From a checkpoint of a small mixture-of-experts model trained on Wikipedia: width 128, 8655 steps.
Below are experts of layer 4 (counted from 0) of a mixture-of-experts language model. Rows are named router (the router's row for the expert), down (a neuron's output weights, with its number) and show model dimensions 0-127. Each number is 128 + 24 x the weight over its row's rms, rounded and kept within 0 to 255. Numbers have three digits each.
After each expert's rows: a language model's description of what the expert responds to. This comes from a sample of Wikipedia text that the model never trained on.

# expert 24
router:098091167150153116107143170118088130114153094172170100145158128170140135110141118105130132149157121100111124100153126130093108109093183128136139147084151117108116128081115122118117160178135117122115178137132118102135101122133111155089113125161133155133131121119164052151145115118102132130100098137120094124130149151172112139096135097146155097117156111124153136127118155125147114105090
down0:141120146071076124131170115125144135133099157160104201099084152151098092157144148091132100144132121128091141137121170133117078160113113104163143158112142103121109139154160150093109151102128143133103138100131134154100137122126137128105140118171148123120114149140141172139144108164132142101142155093148130117109115130157132100144102171111123148161138155083160134136169111149121115104141
down1:137137091114106085112154115111121124128147129131124116119147135103119143071133149100103137119156139137080118148168077122106147107155102140120122125154081123109147143132108133140132123131117131082200146123147134134131125136144147124155116165132148095156152131088146119113113118117176097109151140117103135107191122128170102132154094146070120151075131078110130114149082128158133118159138
down2:129148126150143161111143093124167208165159132158111111126155123130096110116127137152124099120140135151104128117108144174108144140115145123151117091126112116164128120099124126132144149125104096134112092143136112134151115141151102089074184155146102092123136116147127130159124123081155128131107080109105144168087125091119167119133159138100106103133123154141118109156173117127143125175175
What it handles: Arabic and accented letters, em dashes, and pieces after de- or dec-, e.g. Dec-l-aration, des-tro-y, dec-or-ative, de-la-yed.

# expert 20
router:095127159111149116086148148182113138140116119152106069137165104148151183134114113099124141125142122125162095112149129131050128166138164106131179140088130112148120142132123182082117149136143112147129148126131118139112089175138119108085116146122133176150108108116135119137111095097131127137135125106124096138103144130144096134090130109114126124121116091111112155167092093112139115157139
down0:104116153113127126164134095117121175153072155160113135160130137175123106104133150121133129122119117063139122125116150166164097122093118110123113122143173194120178132140116069102132194127113115134169106106144130111098100148140115174121170139125140114105146138133142156123133147138131103113135152142117125148122135144150099104074131110135136122149127120141147097149154104109148129087152
down1:169095132138148161125125104169159136133145137080161165144166132099151136153128126091147093098135131129116130107119168115105139136096126134101073129087158121096097145115160144117162140113110118118115113102144157146134109122128075149143091109116168114078123108135137162164190110122154159104124159118115137139139104124092137156139115160131119157122120095104141165135107108141152117162173
down2:139094105133145129073105151116118108094104165073118131158096105131188156139154127157097156134166128162116141114084133152139143157091140166139093122138144142143106113130143120141138100097102126094115147142132130149129103093131134109151152154164109104139129118094177142125172126099150112129136102085141135147142139125161151134102168115121087148098090127154095109153138142091167142141116
What it handles: Final pieces of English personal and place names, such as -son, -ton, -ford, -ley, -ard, as in Leonard, Hardy, Shirley.

# expert 59
router:091124118157157104090151150122126154155127113135135115114170135137141164155134137116138154142114150109114127132126120153111114146111131082116138123144082105171159157087161126114134115150139125118118144122090092071122131139153085155071087135150082116150088110135098076140125103156114089106103139089128102162121123191133139125094103126125136079113111109126145152126129133127143100146164
down0:083141089133140106113137135140123104141167117103109126097109126140085071146208107087140126117167130131107111134122141119122113091104115110106120162141121107127142125133152155108106110137155103112108157129166106110134121093113098124162158141141103130133092147119175141090148167102116168100145181110127131143153161118136116105115152132151160114144140122133119125168179147088107175117134
down1:146108104128132103123161143127115094149157133163132110124120147098089140114151121179164108130137157095157098166116105114140154145152130118149184135150110083116139139095121081128110101134138125127103102120126152146087109112099114060134136136116124163129169087110117122077119089126102133138117097104156121105123114146121157132106158160108150119095098116069093141135122100139104127149090
down2:144141132115114176150116051123138153145108129130095128118131110170161141137144116084125109114114157102100161155147112137155100135088129123151116136135117130078085103111160115135164143115123093129088111134104127094119117105142155144126169156105128103168138116157148105133121144093123214128122181115159150139139118135112151148109175132098137131123131125153106116137139107160145169134144
What it handles: Endings like um, us, is, a, ative closing words, especially Latin species epithets (laciniatum, fasciatus) and words like maximum, nuisance.

# expert 27
router:105133145126145141106131135179093127120119096123133075152160111145155163146123091132103151132124121098121136100155145167073107177143156124109120137101118129134176180168152160101130127151123100113099152111112117137149135178146127130127122199146125142116093080126136095110126109109134110126113101113101122155129150125146126104131134092111159123084136102116141171127104157177123113143099
down0:123111116113135106139172123135094082106107136084134085123159121106140106155116108149142131138127117140105080137110098122100103192160146104106061140126100116091172090129143125123144126166125131095164134106062115165111092135083151113156137148100148143100137119120108095104170132126120138086153120132110119141124092133109131116138126124110114130126096128165119132134120101117140068133122
down1:151178107169116169124160107113127120182126134135106125110148117113138113100102094156132146124156132113092125101150127143121098118122154140121119147171109116140096175093134103119147175116178120111174112143063154130167103187088132164107116106116128117137094144145141135088160168103143146115123129161103137079128117161115148135128110133088108127137115114159125149140113120103112136148125
down2:142154144140110142108105094125116095136122093076114112102127120108111137116144158114116102121123078086099163114134095130089181122115134146087121127099135131158120120151110134148122167097110121122116142153184129210147109148143113123127107115176125174150102142140177151129134126116182149150105122129105089106143109130091129114123136119101155148158137143161155102117113145114120134144170
What it handles: Final pieces of place names and whole place names, such as Virginia, Oakland, Bolton, London, York, -shire, -ford.

# expert 35
router:094120161144139130090148138134121127101140078153138112150159103177138136141155118094099100143136106111152179098174125178084098165114130088092136137120106124147166165143116136123140131149149110144106135116114145135122126139183101123130073116099095139121108132127142118158104141165124102128139115118098117125118173149153095135119085112131152082126146107069151109118122142102134090123121
down0:135106151120114140129114163116165133132107112096121121148122148139099122135129137099080137088127048171116144126119124108184110115122111136115126128129103078144111148119104099097120121128123111141147152074177127148134126137093128124089156089151170086147184131142082159165162116106135107119126130116103112154151114130144101151125096093118147160139149145098128123151154121153142142152164
down1:135153133150183122125094107110161107132111132166135131080148107100131151134121155138125115166122125165127156083140121114154122128132114127127168189107140131126139138148096116099110121119120109142086137116184107147143125187129152136123086105143115089140181165139112197133156124100168136155113145114159133121092113150116184135152140126130102114143130102170133126150113133125165127122102
down2:132134133160151138110109156164119116145128132113134145126128151113134166135098124164117153188091166123063109166108128147085110151131131130078128127117168166116116142112120139110131174117115148122176144136099131087108133093155097078103135143159136142118126157157151121090141081105192104096134096099127139134137115106131100147100133095136123130107165136143128125135167162140147149119132
What it handles: Single capital letters or short pieces starting words in proper names of institutions and places, e.g. Royal Ulster, Urban Area, National.

# expert 10
router:114068173150154102128141132129141113145136115118127113108122113131132152103138121121092107137122138084155130113121108136126095157123118060112111159084113122163133173147124175073135156151160120124094187091099148106107113136136108126079106109140120132149114102131135123145104135132116117100158106146117070136144170135130144110091096120104136121082097127138142139131125141165092112161097
down0:131112128138178108114112160111124147109147139110142138089116096145150143116116156166097119106139136128134094139125087135151145071132118149132096113162101126158134107120085144152160151119122116093133130136150158097127086124121138099125138095153132145107187128115096121200136113103109123158170185098147135121156127137089132185125150123105131150075109119136131128111126155102145087134106
down1:158136172110188121087125132134155128094110120135166107150094145105120101108155142104079144111134129136160094126143151093106128129093099157189130132107144142106132144115135109125073144099124173102130133144139121118164113124103145124135103148152155143142132136105102199136175118134154120115150131133165147134101107101134130154111125160142135137113123110160153164147097116096171150161160
down2:145146100065117136119142135115075137160156110130101116058119156128140119115136084097138150152133128145099148152099181115083126143100112099118122114147142134140150161111152117125143154137124088187124141162089138118120107099110148118156138165155135116136121150093108103142124128105122100106129103061120123138105140144131138150129120164135157119111126083086096129101097148120167128114135
What it handles: Pipe characters closing the first cell of a wiki table row, before numbers or names, as in "Frankfurt |"; also "since", "been".

# expert 54
router:095116141181151111113124129110124146159126120131183116132124129159178144149111124122142126134142123121156142128168119128118136160097192123094143114126060113138151148127125146118124140123129124155114156114103188112080111159128095125114094098129103144154099122127139114138137107113129131109128117124107149100062153132139058158132070115108135130137146082144144157142119170145112108155113
down0:128130088100090095102133165124139099119138105144153128154151114133150122152118136173125080090135136095143129131109125090151114151098142142105167129136154145118091100089122136125126086116148131105107181155103117152155146125110136105150154133086122125130096098113129143115151107156190144123111144120106133136123117199091119087133099097092147116133116134150076114086138105097137128094135
down1:096159118089134187139135087116146156119127105105133135165140113106109131130151127127167082114146121135174165136174133102104107088153114112148114123187100142101127143051140104093106106145158133133150151145089116100122133104144137148136140146146155128139166156124123103150112115118139110124167137134111140130124130102136129140179102121129146108119146148120117100072069136148125167139130
down2:158122109109165146159071146133130125138136127104137101136122102133100133090116124100163142098063091114132131130125146131171120153122124144148146113113095104107113122158134134092127135179094096155098100108114147121136107104159163130105122149112120128160133162173092142135085127149108140141139101123114086148160128116110148155146118146114141141178102137106138071089162137148112166164158
What it handles: Word-internal od after o, e.g. Hesi-od, blo-od, Orth-od-ox, plus capitalized name-initial pieces like G, Ch, Car, Val, Z.

# expert 60
router:130117150147139090110134128143138150098157076137159125156135133171187145128169130112129114121146167123142167127162138155118123126131163112135142128115105124133134183117119171139157162135139134132068189138113162108122152138130123137104105136099085162156108133137176110157100113177123123126128119112109121124124142160135125121110106107079138116135165095093130158154087172129158104132103
down0:117119156154095141112153055114172135121105100106136156133095179127137126132130144118177118131128132139167153168139124163154133101119126097117133108120167112173109150152152116120143102125139159126130157122111134104152101164147136123142128128167162076113144086102113116138115122138122135159146147138166141124141171146155134157165123131094129159142149188089106121169103136164107109119156
down1:078117119128123144146138090137139166134100117082130122136092109129140127122130133109153120102138159136099121142116120162122077069072154152142109099175155145133119102124128117118104101081113148100126099138107129140147118117169127101101096139129142093166163143152168170124102128128160079158112148154087178136114140123127139095148072137119141135109141173134132123127128160110123147153115
down2:163099099118132121137137118057166095162167136126089113097125150137119097146135141149149118135109155127161105120129106121167163098117131140104076097097114165132128113120087100108165125122127144124102113134128140132099076136145107169094119085133138111150142157144129116103093146137094156139113131117138093090148147147141135091117141115103145141168142141048147120120145145164140127125143
What it handles: Lone capital letters starting a word or acronym after parentheses, line breaks or hyphens, e.g. (S-anskrit, A-RIA, P-roduction, N/A.

# expert 56
router:106108175155175105101138138162140150095146095155140089170169119170116144146153100141140121119132154085152131104143119133122142106130146143097166125113105156157177128160140149101137158156134096152124138128139187116108155160128083191122118155107100129100105121135121121177123144125126104123172128146114127154117160154130125131123081136112163114079106106124144141131108142138144103138123
down0:101163090100109161169113134138148142094135084081121148140143103133084106125128147103118147150157131086115136110110111155116138146128144104150140109137152151138122164201128172110109143170113117143136111083153147125128152098141147145127109140167129105106123115156129112124116122130156163123089130112097153090128131127144135054127142112093166126131122143138119137122133168163098096130072
down1:147137071131129126158081151122132142141133084131157136155130089112132115152092139095145150126124098087119147100132139134096131088127127137157091178170137180120121113107093110105179146129112149151152121106133102114150169129146165122130114125127144175124135118127120097140184107108120157123123127149133106129146058109113150125144172097134123131094176143136119125105115087145107120105099
down2:082154128148146117092139131107170126142157126143144119123117152130095159138131105133173158144141126139123145166098130121161152172104127162141110144090100112115177128108095166120151088138083141155181120123147119129121158130119143129150133150124171128135116128063165095127141114087123108131148115109099133115130110127093110166087162148127112153090151122147119115095139124187139102164145
What it handles: Short mid-word pieces like ut, ot, an, as in Timothy, computation, Peanuts, plus words like all, San, kill, pass.

# expert 51
router:105123141106121131085157131139095162154149131140150098126168100165160128156113117113092134142104138102137158081140133158052110131116114066104107134145107145163122137138134126135135151164143106141123149087114122112121129132129092136103102130136095170160130110122146095125126123123112136124125135070106106146112172122152116101125104101137153099148159102128092168157089130135144072158146
down0:115116130133151106116134142130123140107091140119115152106140144125126166115187093118158131165163179134119092102205101108139145135139127123137119104100106109107125173134123174115136162141113086129132100161134147137130131139108091122154138168118148128118146168193141143130137086098131117140085075110149121131099136111094113148138151109145127141114112136144138132119163105088172167134153
down1:133179106092063122103108169127150142141093136133140120120140165128129119106135147113117141088115093151167184162134100146150116097167122131140123143117118112079107119089111139111110142140102178086159131087169102139111121127118111117173103095104161140141112135113139133105134156114142130123091140131104092128166109115142157128165114150118129139142079089143111110164150153134118091122129
down2:149110134110108126144123113119115124123199147176129115129152126149077129135097151095126091099122143115147165139126141106088160065127118112147137140111155142076155104129157149162154107129115111108151129126111101134065119130158107105149138149111156131117144140150118136106124120135105104116124098086143107163061099100103108126150140145127115108104165151136118122089155150126186130110116
What it handles: Word-final derivational suffixes such as able, ive, ical, ity, ary, ible, as in unbelievable, defensive, antiquity, isentropic.

# expert 12
router:115100137101151119075139167142163150130157094156138106143122133129164147200159111144142164133159168135141122128133067124098115173134174159073162174103092111142132142090138144123142110138139086133109126125099152115114091151141115119134108142131135145122115122099123095130119102111127110117117143112116139119129141165133138116120125107124132105093138100157184128134098122126094096174157
down0:097097123114163147136155123112132147133160159083129169126111107115137132111150137164141161116136164146104125153104149152139130128119143112104098125160148148153126122124120134149140140128141136080107133164138127165102130118087146139158118120149137169147141114116112106121097121143107121119145144161122116187099066167119159150123159162114078167065121107158123134104140071072132119132155
down1:085139152110152156119124135113126100142104135087090129122146150114169124119120148116117091110096126098108109123112144148153125127134134147126102122070127187139114141162113177099153110155147150090140141128144126071142163144116123089101152174154192123154112147134115129139116119159139102146136126150145163139138126060099095100143090112159117129161139100142101144146127101111144120110149
down2:166116113101154138092169137143117159113163132116128154147095071105077162103161113122152141139132132122134130152130140128103121139150108145131116114092164116120103157170144111115058127119152108153136054120149129162121121093164133147076128146151139153158108152141147138131116152137101129110109125136175140142096129159113151119164163143109140119140124088131122103095145097154141107095108
What it handles: Middle pieces like o, am, no, ham, mostly inside Asian and foreign personal names, e.g. Mura-o, Mo-ham-mad, K-am-al, Ass-am.

# expert 39
router:155114152150093136126140154150143147129121084106147109101144106125137159146163098091127131162122107116135122118140126148125092153069143124114182160143093101171177136134127147115113141112151136116099171150113144095110107163102093111124113146121124146118108129107153133133087096124168147075147121072117137119137133152140111136118093153105127067109130104127147146122125104143072120118079
down0:137131144137131132088110116127135106102141139138154119111129154147148175149128140083171086129118155101125069143110123119120142151125140101130156103150133107111128095092124149116139120129142102145142158092119120101137145082102132127160142108076152134150146104091101124122160106125126146095184141120160085133085137139144157124125141112120128146133130135125174114160103079204113174169125
down1:110165126120154122117092085112086099134124108138140139111101097133088147102153134155078142120110132127143144147124100139160113143111107098120179133142092137133158104145123152126112143132084143079110129180135122126120131114120175132122136182176157122097142140153159151097133160143138146119153184108146126102110104148150109115090133123166119155157111137134131112129122102149088159183160
down2:175170136112119112089108115166142116150079147103151108151113123116107132133116111169153143117114128142143115145089140138106118106089144131158156143160142097151139129114148089091089169103135127130106143167153117138135130153152092116124114144135150100120092157156086106142143160122099165135179103159153129154123134149103110148190111128165086132170116147162100114133115139125105143104156
What it handles: Common words like show, final, war, program, lead, continue, plus the piece ow and lu, and table pipe separators.